Below are experts of layer 5 (counted from 0) of a mixture-of-experts language model. Rows are named router (the router's row for the expert), gate (a neuron's input weights, with its number), up (a neuron's input weights, with its number) and show model dimensions 0-255. Each number is 500 + 25 x the weight over its row's rms, rounded and kept within 0 to 999. Numbers have three digits each.
After each expert's rows: a language model's description of what the expert responds to. This comes from a sample of Wikipedia text that the model never trained on.

# expert 10
router:510463496474506522555522503489474488521533507508442532474477522498489478532513513519496476517504526507518492474529529492489509499474517463473514579498468493545510513470539481476458471466490452489516498507515439506467484498487485481474483524478465480480522481481493557485496582468541520490532483496469485504525516503499498496518545496492485506517547505511482469511479465499490511486468536459474500461476497568482518518542469513530503466539489493483495455494497520500552498506546474511491485474488523509520482511507486470499500531523548451482478527497521483465562469496488482482475479485492476487501494528487536500445468499495517505554494545479519514471521500515496530492516492522525539477499506519497474493487491528518489488527510512496520512488493455521529515497448497
gate2:493485512507533513482504507551491483511504500529479468478496458443510518475529485524515509455514522524475485524460449483508519500470501494501517529501448539499533520519483495476495503482479512501530482451474531509507524488517500481488542513509457493492502492484506477508487538505509506488491539469573510523500516489528525492494504447522472508498520488521527518535501545469490510506523539506541479525502477528522484490526538491516528452494568475520512469515519488458532477579542458483534486498528478492493482506487479519528513494523511461539460488492496510519524487523539514497451514484494486508472496502459496544499466508567481510459503492463470480535499485466500476472453524540482533506469495516475559486463498484495523511531522499489495521478521505520463537492503513
up2:532507487473467475540459513494518518505492516501471502483485532486497483506549470543496488507513487504531554496536525471506507501510544517524556507510542482497497492576511522471516443473478537498491472508534514518471504476518474482458518516475518526492518514475530466507513506500531471433491558472526509507502485550541504462515518494500490507504501470479481543497493495523489480511456506501515453517498493512458470494468511500511505450465532498488537449486482498497505494530530461494520467523510525498491468507523519513509500501513531492521499483497502489501495479509518488494520476503505479481471478476486489518505510508549501525484490465472485448509558457458507507489512472516541495484491500538493532545446489498486520462457525459500492490444482494516547494462531558
gate3:472490499531465513521538552496501449507519512527509465479488531460458540486471497504489525552493474521528500473511496473474515477501500511494505492503502496452487493470528497517484533491507518487489541497520495497483501512456493527499455516519469458507527493504499503496529484481511523472512481456521514502495515494491506515488471462487530480441517536515508535486499506505510498516519508505484531469512499527452538482556474504522515438528540525459441476490528496523521489504493494528500506542502514444469488496494467542457478541544496539514491528515539518477511486475522516475476525530511464572539470458490502489477483495481527530493495502517528506492482470476497516511544491504489540506535490499491507518483476515529518507460503518470509566513520584470463511502481484
up3:510506517482497519484481443506496534524487493497506560512514505511518475469545492496496511458519533493429479503469514530497472517526454514475511523474501518519518514524484539534510484513529537489503472488521512499477485519512492484478522481526511545508514525488529506494487456519491496542508487502519436508560486502490506510489508498493467534530489478496474471522460523499458550524470482516526497502480475439515466516517494477477462547474506518524535539510486506472488496488467495459500493441492480550558489513517526474501480482449496506498520457526481489508480504515513480503484509491505525421453495493477504497461533538542514484513512505494506492488511497530486483504457502489510468477514479520524479496558503501486496499550538460489521472473520452533502457467519489
gate4:447446533491524504483508541514475514505504462509511530468544458498495534499541568499513485530529500493500526498525496520484510478470531508493525495500495485542514512508473463486431485467457509539505493484460512512513485493492444508513522490491486481504508536476522485456506470476494469477492474528506509505467492517471498526453517546486485500505509480496497481533477463468526470512464479481492549505438472461514498503480498493538479479517559503520522477474521461517470513483521469513498479494496484484486552450457493455550540527496535488446459488454461514526507525484522508491521485477487503501439503496470490478511455517476487528502504485488484496497493506490532486479501499526475517546503514477493520481463462503490492469501495500533517520492516503490552513501548511
up4:495488470494493438503443493529486550507486533517514488509520516499539494480487485493500479483518511506521511485504524466511513475484545525523548541457492561460488478527472562509513538544497502501474512475517530528526523507497504459544505500526499503567535499489480517526499487553510506472519512485502505475534467451494490487510468503465467503488476527522477534482503495536509532453454501510472489479565492494505511509480520512495507499491528509511529487499530531525536484456467482484540529513499543513483487496514466492489497455446517484512473492536481465519463473512489503536504511517514454491523511502522524511481553506482539488459467494527492501522523523511529481458473498502497434500491496506554498519517524488503484508525483473493519511497449463514483487481484463
gate5:515517493549549528483541545486520514480480497526500516474477535528524486521483508528543554502479492531482519485474537481524528551536465512491496490497475484502488472472498507533510510473503494513470493516495517542459505515520508496565520488511465530468490554474451488523520516483497501520517495546499510497505549495474486516473520505529493497537544499497499453505542503508486528459455499507521488488486527482529500536531515513506469492459525501471497484504508492498508496518540514480557478512512481484510501526500477466488512510539511520475493497520488497465483547462509504497529502484457477512497506501485494492482494504435460494493508531485444497493461482530482480475534459554475490505464518475519538461469546512498447553505461483523474535476522481471528519483544507
up5:515512510523460511511512518475521500492478516517501493518474467456495497477496520537567472525490517499451457479502510527525539510560535512494467501519507496495524538448522512494499492496488552490492481538458486476497556473511461507511493492525528465513522524526528543507495535486477516499499498488486498540536539532527486511507505476545464492465477487535483512510508469495527544464539495491532486506497500497538469470558501488515481509488560490502464456532509487473520518512513509458494546527458482479537476507487450476494512518506508530501485538472484495489474490528458487506545487533493492477480505500523493508498472506509479478520478468508482537508469498499506499470507507502509466479524494522436493524507509426499491532474458471496446518483524471465489473468525527
Description: Mid-word name fragments. Word pieces inside rare names and terms, such as oc in Vocals, ok in Pokémon, emb in Bembol, plus en dashes in tennis scores.

# expert 5
router:473513505526532508526524514468498467505532510463506490523492520480491493561516535486493484524531471483527529480527461478506519539520518498475521521505532477521493548512477495491498543511551555481471518466510448529513490504500540476514471510507500536512512525510501516492477517462541532461473491522454488492503474532507539478509522544505454502513521536515499511504491509528479510505472492497572474500509487514478530509523489527522499526467512474529518507484547527512490550502507531516497502486516526504496523501542481517498477499507474502484537539457496518473515493462542570475483509518497530499473530541491457458495476480494485452540481504519501534534519492487483505505499483468529500453514480536516490494488443470480493546525504491503510463484533496548499501479481434
gate1:446525461517514485509506512533520488493535522496455510461497497429481493491495513483494489542498496481518465471552496514511463497487465521488473520478519506556501512514463519490516540481497450483576519462544473474529533464464514505490490493524485478552477531481503510499482454490533473476506473498519536515489514501506501493461490518533505480529516494543485488500511484506528506533486522470523497524508521433483500487529462485488493471458462478480483529512539490509496490482479515483505518507517514530464521500509486495428512478514447532487546506455488512447492501485506530493499510517493579474453491507504505481512479454549509500505513504492494510544520484520501519470482496504501515490530483547497516539479469526500519505459476512498482465482495503528500471478485467
up1:478521488482510453492470535488488492504523531474440558514503533428476504473453525501475510477488505460547486498556488478495432496506478524494463506522508498511499506521462486482493521469472469505553518469528506480498528454477485486473484498536499459535478492510508538487512458468519492442501481531490507501530484512482498491476481503519492472526470495534482468507515505503486514546507506514498477512489501427507482489523481489485491468496465467488486513531505482488470500491468523532495520514518487514483494533520466499443522484491498512506534504479494505479485499517536497493493490541485541516495514511518509482532479481538492504507535521490452545510495490503509539490471443516474548480539507557511510524490427506481510519448487487508527477489526530509454473474494480
gate2:498519512512523534500463490492532508500480510466484502512494490542479526500488462559522497479528491504485505506493488519504544494475510523483488470506538507474510500527500543506517520494517485474505484484506496477565505479495432524568501462493524507496494472502487471500555515544535533532450502515488510488549490497505514486514475533452473528482485526504462467489514550528505479481484522482548479499514482522465513503523471503505487514524485520542515516523484505509470543481496500512436455484509477494576474482513526504523487540487500533485530484556537515502504489498534506475517486526449551513497489462505481498467490535492484513511506511478456496485531491506494518488502484480510468524484513493507528511489478481491575442555501492511504475531472518495471519555528516
up2:484503514494506532505500484498536506487506506469475484488498479510525497510481496506501465451530489516471462495491515481473546517497499488520499465468516503505513504494491549497489532494510488467489481496518517476547490492514438499524528433487542519475519461524475499499591529534521494540505487518494475454531511473504525499527469517464490539484494509536495462490485530563519522484497479502498472494499520507479523490505474522496502529544474513522501529513497513484524558500500492506464448517517469505535448526488509483479488521469497528481505482534543539511504475507505480468512460525477536492473506465509493498501487488494504557496506486500506525484541495511522488485505514486510459511522557469527476522499508443473567478539493481491512475544441539469496486544530462
gate3:518496473476481529505522501506493536534494481510486552485516456479520494476461478473480506537487473536549481497521477522527505494499487509502532516553527499526481483488498502531492512446490494561462469521507516464493484495461567516491561540507524529489556533481528546468536538476492513509494517484498520477519491458507529497504535468498505503526529486526503532456521519522537510463492507498496491487501485511495483501507492543489481507472453521470548488474523513488479504516495474487482516549508491511488538545519540472515538509521480496504480515557474541503480466524503506504503506468483493512522508483455441520437504481514512542475443495543477488535494448471466462503477491546525489459504503501456502501516500510503500499470492517486497497522472500514498494486495522
up3:538488468497504560494518484503488472515518484511535512441507462501507509548491523482478507515537436505512503505510478497517497489479540505511473536527487485498491513510519519501446518513468523479557530530507498464496477525509514473517524474508485488502449509465478519500503498532501524451505458516505534512508573522489527535473525487520492550461512525499525480516481502510442500517477459525526466452494477503495467493451492460482483516542496515539516500523503506521483495495502495548481494486486498450548547456489476492523504493446519503492446491489550487485516450488484498494474512495508524490505498497504484472520489496529491499469531533473497522532507522556516489505531496472522462508533488533522459445472516482500530489499507521493514521529520478486498459476452495
gate4:514526499518484511521482551491505543500504502525476518514516512460494507466460494531506463487525491495483496457522484516474504488514514534500510495488462513510489504551500490533498496499505518526464510447500511518469483497475494528468492555513500564534476530530513468500462522465494477478496450470510489521579531507493510498538506483528482533542511499486535513521512507520531474532505508505525472519495477541450531517483536504491520515490502472491500535470517544416521501488503551508545503504488549494505537534441484502471514521494501535495487512480520494498510482491490476481508513517480505471510484531529452544521495515475481481500500517525487494505483516492472521499482496479500514414464485556516476531473493481509494457481525488513483478502539491473462485517512562
up4:496450500488551507473474472523485504471498497494509500526458476519488499522502485498473527513481545492459468527490551511546483477463495492495470520531507507461515468478522514460446482493525483471512477572472487496527528496500497477481484483482506449479521480465519512498488508497512488537496515502491496471483462483535502500493510509426488496509463500517448486495544530501479509488513515529492489459508526490517493500490490458497476483489511526501503479489478507575495499533486455467479494499481466507457484421513486506493483498510494484503494487515470505541466505533481471546476485519505497545486494472484514477456487476490543504490463502454506493492519498482498475505552503527508495572512502437481574484507489531502496505543488478518550531509486506497492510475477524
Description: Place and person names. Proper nouns for countries, states, cities, institutions and given names, such as States, London, Carolina, Australia, John, George.

# expert 6
router:460475512517496515499511508525545439531489482468463464565515474498457499510491481535509496538501480506497495500492480496496496529528481485450508504475532490542526502541503498480454552468494542507457514496523481511540481528481549504492532529481505527492520529509501484455503484491497506512550490496483480485514502530479493515501489511449493508489513510496492503467516499525464472447492502495500455448516490515493481541504487503500512524490555482487494508426556524486497548499542516482488477512544483489526513504489438472499489509546507505456512515501505524518511527501566542515460539532539512503505528519496483500488432511505524507544504514530479488481472499531496545508525492509532499515515497499484503492489505492462508513488503532458531441491538523520514517494490479
gate1:468479466513471479472525515514469479525482509490503533508519498477484470525542511493534478484548537471481484542512489518548506481478485494481511490493437463485507501491497542532485520517523467520514516502462522493509502530439460502511499458514478523484528530511495501541513508534508469463468485513476511485516518531526472511468501492468518487510537535508491478537500472489563547478524533507518478486525496535497504468491474505477511482536496487523475507484540493494525481515534524515511490485520486520456526469520518483485469532526543516500468456520567509503509504504464481488504456492516455478527537503515542490549507502466463457508519520527534519502488537470545502453525481545474465493487539550490510494481526487465476509494518512508492483526468514498507459452513486
up1:485526513467492536536492512469498506551486495472505467475539492476517514526510492560440496535476500512520489498519537449535503467477498509518475542545543527498513512468498447469518485468471509509475502529501465468487517512510538495476521506502547526517480486486528511486510541522463517511499512491536487508521509461509522491503504507548461525484478474478516541468502511533540463502482504512509491501468496513475525523487518452485473473492506531485482502529481468489517498465483512503535478575507496498547461529513482506479522478498498513489478519542453490514537495439498509487481518500490542524522498542480483503483473488481530482510477499452436471495453513517484479543518530517513484475498487518477487504513503507551473485513495513458512516434531463480508512516499470
gate2:486514517453450512509504496499526520504560484471450493548494499544478512520492500479490508486519488521500497501542552468506504483495496504546492529553514518505506496441519528487504507510485519528513522497498512472506519516479512496501465523412483497482544440489523510535418469481503490527478470492467478466513493506505501531516486510475527486517522513476481470517510484505516560488507476467487467518475504529530503461525499484493494459525550484506524500545554505515503503508461500504457526502485523481539490462516521529474506453483507506521437483507491495497504513487508471539494496523510495513499503500493462516506489526501476507510534472485491482437499499492530503508538476533560479504506480551505492481464446489546466499523510505484503461486499460477512485507515486
up2:499499496536530487481489505495516505495478536530530492485510500468516488486519509511501449481506509473503496501486448485489515519495517461439512473472487503492497514547465506492478480507517458471482490498490490516478446494511479522496509487572510494512496556527466513482575533521496488493501527513524520514501490464518513466494512463498495492487497475536514516444485528484477458528494512556513554521513513448451475550478507500496480543491462517519486473477476489483463514505527504478563464526515459490475525526504500492535510521514458509472571505475506510504514483527498526455503495470491536505495485475509509462494533483521490470483477532514511524557494505472472485511458514488450510484497503466517499531519524516472522501455507498533518539518496545502537547506487523
gate3:485518521485471466455496474525480480531509535478484540509493476490553505489513510459488540506528508479528468501500554439549462530494502435493497455509494518515529479481488493525480540472459489502508530449458502491440458508465548478473497471507472512525476489472505500496479504478527501470503565497502517507494530489490481516516510499497476492528506494509466507472475464486525490517473527521534495529498539510489487503497553494477459488495485473447511444503497508494513502493478482508516493551497505513500497520463492530512526434470462487517503459450533481486536520478482482517502503467517509510482540455492547515498512502447515496499498534474462472479493458478524522467521518495515540515494448513467502500515524480479495504499493503492491482458506513508457512489511473
up3:521484473470450468487494518495507481521502523460486512497516475477559502538508512514544500503538449494538541482497521497471466533494510459486493475503485526562484513475501486485453504502484499478484518463485539479506486482457476485422491462481460472537489484533503525480545528492480489524518520497472495526501485493499506452503471530497479501524515512519513481474487488448535490509503540488505486468516479461499485456470535481501472514526524512500483474482565486525474475508467500486505508535499522477486517530495464521480527510490507515537473459478559486511509499520496516478509486480491452535490547496531493520505505509501464508512494523483515479448510469501464500489551477536496517452500501523488517513434494497501522518532470483538537447496514529478535491503490471
gate4:500509458465505485498478508542493487531462485514470502501526473532463522518500465509478463498497564527494487525524500475519503493523516505499513508522512499531485499514506488473470475493511509528486491478490523506526483467521500525542525536513527511492509546516519470530511497515490482508564516561513485487523472526486466532522523491540510533493489492510527493468492500499450475467499456487502558515502461490439506502528490451498464501494482536500460448508484525504481466479464526523507460499486532532536492480514467464523479500498524447515435498519522505527529527492504468507462512488497487505516522482475531493460497516535529504466496535477500540474494504534506523533503519485463516514491505480518537469522454463520469515483524515434515431477521534461484485487507487
up4:468509478487485479514518529474521467551518482546523482500545533491486497528447506456514521507516500519513540482514493477522477515491505520495444467508542463497531497525493488514489471497501503501495530550529479506551467501558511528484465475516529501501466534509506476467478488511522513464474485486521469476460493476501523538514527492531507529520436488482522527526505462519451487508524482494506499446553505482463498490504508458517471536482479500501489508482468507503473502484463427488494480527490487506543507540533491512446485496492524536536484498543503461481459507487478500511496490530487502509471516499519503501500498498511514486489474507485491519504487528430521548560511552486488512508524482516532510530500472475508501549461491517470545535488490509480526472484516494
Description: Field and table separators. Colons after infobox field labels, table pipes, list hyphens, semicolons and coordinate symbols, such as Contractor:, | and °.

# expert 2
router:454517508516505464564516532493548529475469470465514497509522535510514492542520512503476465528501524492487512530494460471502510521492496468467515515507494516495480574506458454482482527478534526466528485450525462506519479481501511492495511541479507511520502469504529490475459507487539474484481498569504503507544500502503513447513492483462490469525501477528489541527506486500469526474479538500503541503518529508504486520545525463481468528496508499521466487487513561462464519501516498531453454513495488531498554507500503503518500476531511502464523537495494503514491549526503518466483555529473480516488518513524473466521501485501532452504501514484537483519502533491458575514486501490502524496480501510512461510505480486526479541526502495525484501458529485514492535480508503
gate1:468513499497523466495492512499520546535532529508484449503497511513469519521517476479529504500492456475518499478490434540500504516488504468481513558493490518487498483530481502510501495502427498524520540483504521485542511472539475508494510456511492525498500468522515541501530488524474444525497481528475489530461480488511538506476480509498493528501538479473494516530453503532503551510467537536477490512520501459481467506466534468518541468495495528533528482519486476509455536509541468487486495521538572488492479474532478454513471472467488475478511502487515498489473524478482491562526473492538494511516508476463497503478504489471502512504454511461510494517490470474501485512464493506514509510506522470481476532488459486490511533516528550431460515504479526485503462515506507
up1:511486518495478507491527510503475454507495521506557504508459508493525463477479516508479486503531516507488507511543542473488507459491530531543492467496506514520527530506531481489489506509561495521489485530533443516459506543454522493515464530517504476513504507498469472482482500513468539498489477456537512449514536495454483489527506502513508496506433486522492518489529478489487422483524504466529479515513500519490517489491461500480457490477492457437454528513515511488520473494496517491508525512476430494498532474512503521482557503540499522507508487500499488487507459505503519411491527487507518502484497499541532496542485506503477485507548483540500499468484505547488503452538521530495500505496483502514503474515539511548492486504472467527531515513509485511498546482533514
gate2:480512464515512535506476499519539530464516478493545504552550532493529493445535526496518483471492485556441521508537511551491497491496484533532509443487491517521479495449443475516492503470491479490513534511513500489538504515489484505435536484508462510513501461543540511516518468463517525457511471482483524465536518492518520494478523539531482491474487510455516519457512510509491540494530504530535481482514500509495461457541490506475483504497499521497486490500510521485514477519505500520511530526509501502509499515502496480544514479514525516479502539509512500498505539505474504503486503480498445553497475480517496533501496461513519491514471506434472523560492495508456536486500531531527482537533523498487498507519486472449471555510477506518513479526532491463502507518471488
up2:525468480519528577473454471509550536471530476520534485527520494499502487528520477542501477498496486496448523482468486491504525487469468521493485474493486496490499514498520521527507452490453510500515502492534478550500512517519502581492521471505498486498506484549525500502466486518507507483520468494476487475505499508502554479475515489507477488494458507519515532506490490515455497523527519490517474502499488526511460467509517492497507525515475491504515506492489488488439498503503483512484472496528501422536526537519484501444529460508503520472539559507469492567523534510489494507509472485507487475500478480498491514540550498524467473502474562471469538510478489550482501516495495521536490508514575541514519524522500532477484545504511506520541479498488500490532493496488505
gate3:516529500512545466483522497491478512436482539514498524495518460507492481503437435508480493474541510550513453472527487492533494490503513505497511513492473521492500488506517511513529508533488477506502523514507542448507537512461514523542483471473459506483492511508548514467441495525492498463496480509493544498451545499500506524502521522493516474553471505518482528539490520543494504504522489520499499511462506494498493479488485502492480521508465541490507489519500502512470553491506490516529510506504476563504529495509509463525474472523485525505483452505476479468531482458554510522465495530493517505485458513554493519517464500511475506533511531511528518453488502454487477512497481510484521497446512473525477487479560509557483491463474491483504539467500507470474465466469487
up3:506538510515537459485524498504482516521474508508505516476560488510527501466474501502421442485507522515499455485534500475482526498506488524538503478454499518519511513491501533483528510481505486485488516516451512470534489525496518498474483488490477478494477515466530488489468512540531526474500499538498507487519538450522499470481508507486517501571459500488459474495514539528485496524494485518568493495493490500506504515548495499516532541492503551507463478518474551482490495516502497508493511557523490543536502439502503475510539482510540505514462485547473494535478506448540490511547483527501520490483481486507531488502479508528496524573516530514494477490500492484461487523523552473522483469473509514517492483477520474513478483441480502495511500471512523515496525457472487
gate4:484533466481504522476490512489481532444501500461503501479494523527478489464546509514503504493465495528503513505451492505489475507481486522493465514488502449477472498509478536476460467510494488480500479503466483509474502524540495519492520498491506487506456449478514482510442488491525505475505488515492530451519470490495525495450471495524510487492536543513496508515553540499484499490505535516516445503540511500498497479478499525504494453501473513516508488530525484470432489504538476520447503514526488465479484486543471510525486506501484451503501483480484481486495568546499526496536456460519487496515510509515449537492471458515467465447455489464492506513506451546506500532488480495511486494456473501506473525553512520460487540541533512520485489490520517458460512488481483
up4:522508497501506510496508503506481545465533480497527463472500493541459479489536453486491495482466452503509501500482491478467468484450506517475476457485536506483536507518454462498486498500517476490508478556494475503517506515524476503433516489518497512513492489512489474520456496520560499529543504531478504487510495488509481493528514489516498489492500546510509516478490548522478459497503513512507460522513434485467463467514507519555531421510499495561503496446467507508481494490504481499451462482501536499475484482535488507484521522467474480508495517475470515511459497519496476517525451502546515524535496483544470518518494485492518487452502489510517536501515472518473491472500505498531460483481501531500494510490477534454485540502497506470577540501510486515536486475457499
Description: Conjunctions, auxiliaries, prepositions. Linking words in running prose, such as and, to, was, is, as, were, has, often after a subject pronoun.

# expert 3
router:489547518488516486518528463480458473518485543504510496510454524499467486466473526515456481488466535484488508506502520500505561521491486490513476519506483488528533501512485511454520504527508501502523527487534504473554478494494520497537520536508460519531492546510511513448502521484518551470515467512462494492489487501489482479520469507480499488495493528507511559513490482499496476493500477454546494529495516542503503464500522495514508551521513535513472501505504534504527501555495478448487521485476517516500498490546493443507503527477489523484480480530485515450491464536508486551536523556494511489462460460478515500524487509520488429476515499517527492513466497537484476562531496512517572493525523558477503468513509486461501509492512495527527504469518509508484523519533505
gate1:489525518460544511519496540520489537497510521496483487491486521479490517523480489531451516456500499481515528454509506495484453431486455494512486510498510481514496546462506484506454508487507483550489515485477505484469473518549464497475477449523483513523477478491500523503477530527519474507464512467477490505467503510511545505485510487523564561474529469509511477490510520496538492500526503506522492514514528496528564491534451522504525528493490501513489503492534459515493459493491494486519453528549504495514513498488494511446501468520470451523510517547526489462493515521516505539523486478514479499496533520538504454454463502500481496485459560489524515461466485495467515493495516430499541500493500459503511525504488534485518489557494525509476524482501496483478499488532484
up1:543451472499553491457480542520505523490505473522520462482476508544489454539513471525474520486508511498510469528495535532504540479486531508487445508523501508510498504481511531515508473498492514499487514457494476494475495519490477512519483536454480479481502495514484469495502474530507494533440519473520495494471494507513536509534557508533545496452508488546507502459519508490529490525499469489522459505562524479525444468473442534465550504483509510491524504490527478497488514477470479543465460487552484457528518514524487542465503490493525473510514536536490524501500520504509513519541502454484488478531488525485495487494485506524508506500460519503473481524502485480475477502473481461539514492518496489433501475496501505496523513521486569521518475492532514496525532474498468
gate2:530499537504521504444507484454515507467447502483478462534500496475503494513468508482510522508477486495521511471506508527520525476579524499448475533477531465486515496538484483456477498506536464515516500506501526518525507532505548516531489517505486516504508508502491550509473504550529524517469526486537487510504536483503503512504464506523486495486496498526530482487496543486571504509479493543490476477494485491459484498516499539504506485514516517462497512458491502473477514442509482516531520470518473499480495496506448458536485496484492531482512462502484536506570500551475505490490502516501540505504521534479508461552462514489479535515515457493524526491514436465486492492527512461495470489510503482469505507516548489496498463452456499510479497495481533515469495459536458
up2:483488505528460487537512496541530484523542500512499539447483478513493480509507481501464491485534504484494493529489493516513494513496496518497519461453505543516440505455513493512499503512529564498510485475488426482475460493522505478457480501514536466488487512497524474486532516504505485477518445505476489469532519469498489440512536490516484517486509516465471517541474498466497543501518463490529502498498520486506539567502527478489493558528483503521492498562498540507471525509520545514495489527514512520501514484506513523464458484480512473510537496501483502481446479477510485528523507500488468502499483472461507512449527489479453536499499585496474493485505528534480527504485472521486510515475497473511490502502494513483518523507509507451543511475491461498508457551476523
gate3:493469502504489471488463521512487529466509516514530501499498514524530518492540490462538543528459501532543499485507531524541479516515452546503515458502511472516506513483465528452488494498520526501488459512492516506500508474521490457535542494493531493520515486528487494491526489514518474468443549473480495529482488496503535471480500530492475490501498501496495489508479502519479482495563502525526483504535547498538493519514521501496516458491500516469469516512496468509560531510503476537489490529539520494498506483509533499519477491512553504517521520479563509453486506488554475523500469490504483494438534473497544448467518506511431500535481518460478489492491470504512505458542522480499487473461493485461482481451450534475486516531516526509482495470483536470486478520477497
up3:517495464500511509507479489488471508503465513513504469509500493493529523471446533493535517555538548511475498464476462475476480488554462576518541522484510490502495500491529468489502506490534509550468497513495454466542513501490492467541503515517526520540472488505491444496474509490503486428520502474494515479495500478495529464467485526495518464554510456526521509493491486481519502525502518500476525529504522486541533516527491518495517496519486474533482515462536468465515477478490537464489499496507515475496491502504500492476472463465526490429498485549500502518493449506523504519474514508471525476475487451508510505520486496530519501507504459526470440524467466513483524477487478501527480501428496517486488491471456466485528547502521500494486505508465523494503515485508473
gate4:507528504475458542524546507502497523498517478479487518559470530504504498531508509530461482493491500535459508464477528560504509502475482477517482495544500495493454505498493510537498540510471478502498488501505478517513490476529483508497491455509487489493532520530498507518505515489501517524528510504472467553517522466495475482496491534492456524478474499498490512466481496504530490506458444447489517458517482552488484499485513478508468466517492487535529512480491447474496478514480520539561520529544481446488451511517526525481476514480487498493488460491494508478471498521473453506447481490496487508487461462466504507498517500504493521484463507499541455497465509535488479482489516479496480511515451512449445479494496511493469474547483469459517456528564476533484514491475530
up4:493516464506481542492532496509474509500521466491488532505456509497520501495501505514478486529534500500488508522503496566493523492475483497505476476531521510505481506475499538525503509513501462469506476515472507477511522515491518464501526447502454449541503501495519523502465516478502524517514508496435470518466507492501475502519502482517463525509487476492519441469454498488535498496472464462496546482527472491522469513440530473512448528497500459512493527487470494510517508508463520537519479458529449477501488535485542502527491507464460502513462505509466485494479479490517486496421491504521475508531479482495493520500506509543515498521480509519518458541487519540495496475521482464510529469506464483480488472468497518459433506553472486450523542542549484491491517499462495
Description: Commas and word pieces. Mostly commas after list items, place names and numbers, such as Mumbai, India or 7%,, plus short mid-word fragments like el, re, er.

# expert 1
router:531505504535459477510520494479476521470480441518504481574488498503503506538536513505478485490537497507461521511552518516493539513526506485470482540542523463516508512475510488528465490480469480440519504522545485557520473544500484495487507509486488506511504531512494527479506505470496499469508546525507470487500461534476482494509507490486507495503544534554527486509512478554474508496456493527543493487474522532481506495505478474490493532511520456500493481465512501541511502519537489535483487466504527540526557466509494482510456490494478478485558549484513502467522502481513568506494529502489491530451462451439532506473492494535525491473517504507521523494510512500463496485487476486517510475513533486482494472528498518474475520520504529536498519483501511541469481527470488
gate1:498499495527438496506491507517498475509491482497520544528538501518529509493529488517485489521508515539504496475465507531483447510493512493506511490515498431503463559505477511485492521506546475489473480481521503481530532534492480531514454520487487495557488495499486533470525491529466480503458485483502458561520483514485493522565508496527526494535505497539479530504493468531490477472479506507513502518511544450498537545526527513516521516494490483480527510504527502514548520498486469489517502467507515535478521507479517491582485436482549543508518515521573533500478519445528504503477485475514466493478476498492515520494486528494525539527501509460515470456502495499518501500449499513510530518519465509495456518540478512491469485476505522488472502485494535494517540524496500
up1:543471521463497505493505492509509517503503497456482480491504511496549499508521527524516556508497479546505512518437512506477492469463497471556494516565486442478505558481491490518477540489550499484491463486460525504488498493489479492489491515490498544511501483493524488468513496530513513490436470507502494540525450531507464477516493494494499453488500446553494502516495487490520498467461510477515545516512511474529500521488526484531476542470451502487479515492527520489523500535485471520511519542518486528494534526496461515512512491483475504519532494495556513526471496464511465488488504477513453536479499515476468530502477492474489532512492554483486532490526481466568476498489502499464538530468469493456490480529519513509502542493470509497525515500454488491546514513489516
gate2:506487524492505495464522480550545522470475508536510494497512502527530486486477482473483493519464483474496483473518510521466516537474464450478493561502490485521500502477483491504510513466507500527560530508505488565521505509502510569487475495484495502515519462485511480478565457473433506474502466526475483491521546500442507494519504490526485502531536519487438496468518530473479529490512472534488502514503522504537478456513467462484475494510473488527467513500543469494516512504520481480467502499491495487480447494498484555496554490511511551516475480516503497520466523459528517495472483484474483523471527507465533485486450505483516500488503514509438466473536507505498509478524507449494484482506494480500498513465478451502491498493515478464519536509474479527480494504540527
up2:485527487471483573496494547508477475554515450490505534526483475507478461474483479525477481481500508516500548497526499474476533488505488541516510486462546536528518526512501524523501509503505518489491455493493454511471529477528513454516503535501475481495517481494494525484498516466539495504513503491508514457469468513517525481499526523448489534496459506528499486539488436530511494524510520507504516496501499474499515546491525520505494492458475474510541501515449470554510503487484458491517475523461482502511517479446513499486535512490524500517535483510539478486513483541478537483474528505519520521547478489513499520469555476504483510490451487491491464519517540492530532467491488561503509509526519507535457508515529499492557537505520500482523454475508464454508467513492517
gate3:518528535512548483477515511544525494549448499476483469461486491473465460534525520508522469510536467468478500450466465489475477474512513490510534540520523462483521488446513510482506457528501500493495452539496496534501475503483504505507508539489485490573530556474503492501488528516502522526479500530521484516493510556479527498497550460531518488513507507491482434523518465510506494486492470490481515467555494491475481511521529546509505501500532474460541484502492492478485509474496500530522535500522513521511475506526539490491515519505509522512532501507496495458541505500528518463461512525488540507503488521467488511476499475508504568509499465499499519489530499473460491455484533493534479518541500504496525505487486503523463522508487481498539500539453527494458517517499548
up3:510468499517473504508516487542495496466534514542501498493539553491480507456499485440533505480491484495509492489523513470515484497500480495546497509493490519491479464502518485457485490508510421480500535534494508510475532493513507504456480480493500520486470430548480496492492474513515464513504478537467510491490487512516453500492501525510459549531469462532496497526513484514487540454530514496512533509452491479521478552536450505502456506533467490519485523491492502534527487510480499523518497500511525504449543511497475465543504519485508480481485518544546532515527462511514508495523498514466537529466451504519506504541507519493437449460477514520520486498476531562504512503503532482511511519486507472485510465518525492485527503505556535543483485499482496500506467510473477
gate4:503527517521532509508520483510480466522509484482526524468511514547485472479494516484477474499498507547482470473492482518524500506470452538501463510487520544482496480517527529533504492511510484501481456504524499501458545495466545463502539516502485508541493497503535473472483488513503566464540467507501511486489499498503516512527480466526484502494486458526485470494497523473490472515467473476499452497501504481494496439482537512539494466534476512520509446493495495529503505493483508510526469454529485477488530527513487483462513455527488551506496521492467526483477477497548538490501525509510455521495495466531496550443495532565524490516507531500529599484513510500484513480518495528516514517521485513472487510497502534541473500456493537529488504494525485464472523525538476
up4:499517552510513508517525472477502474502488488466518526492542531550504482508485509503525508502491524523491500522500485544519493531494463513454474519477482523520531469515539467529552542468509491489485480519481482479466557515479511507510504540456493477564486528515600500529481487513523495454534506511496520468462496489472505471517493456514509490522471498524462489526487538476498424513496485451541467506527492504493497480486528476498510460547468518483521466505503457502520491518479505505490461489533509503493499507510484471492526473513506546497508530512498497497532488490530536470512486502544462559485481504529476525488516495529528480544508502535493540519500473466509527496486511540503497531495496522457502552505490526504456530513508519491476472495523476495507517532497471
Description: Sports competition terms. Sports words in league and match text and tables, such as League, Cup, Championship, FC, Racing, plus name endings like Eredivisie.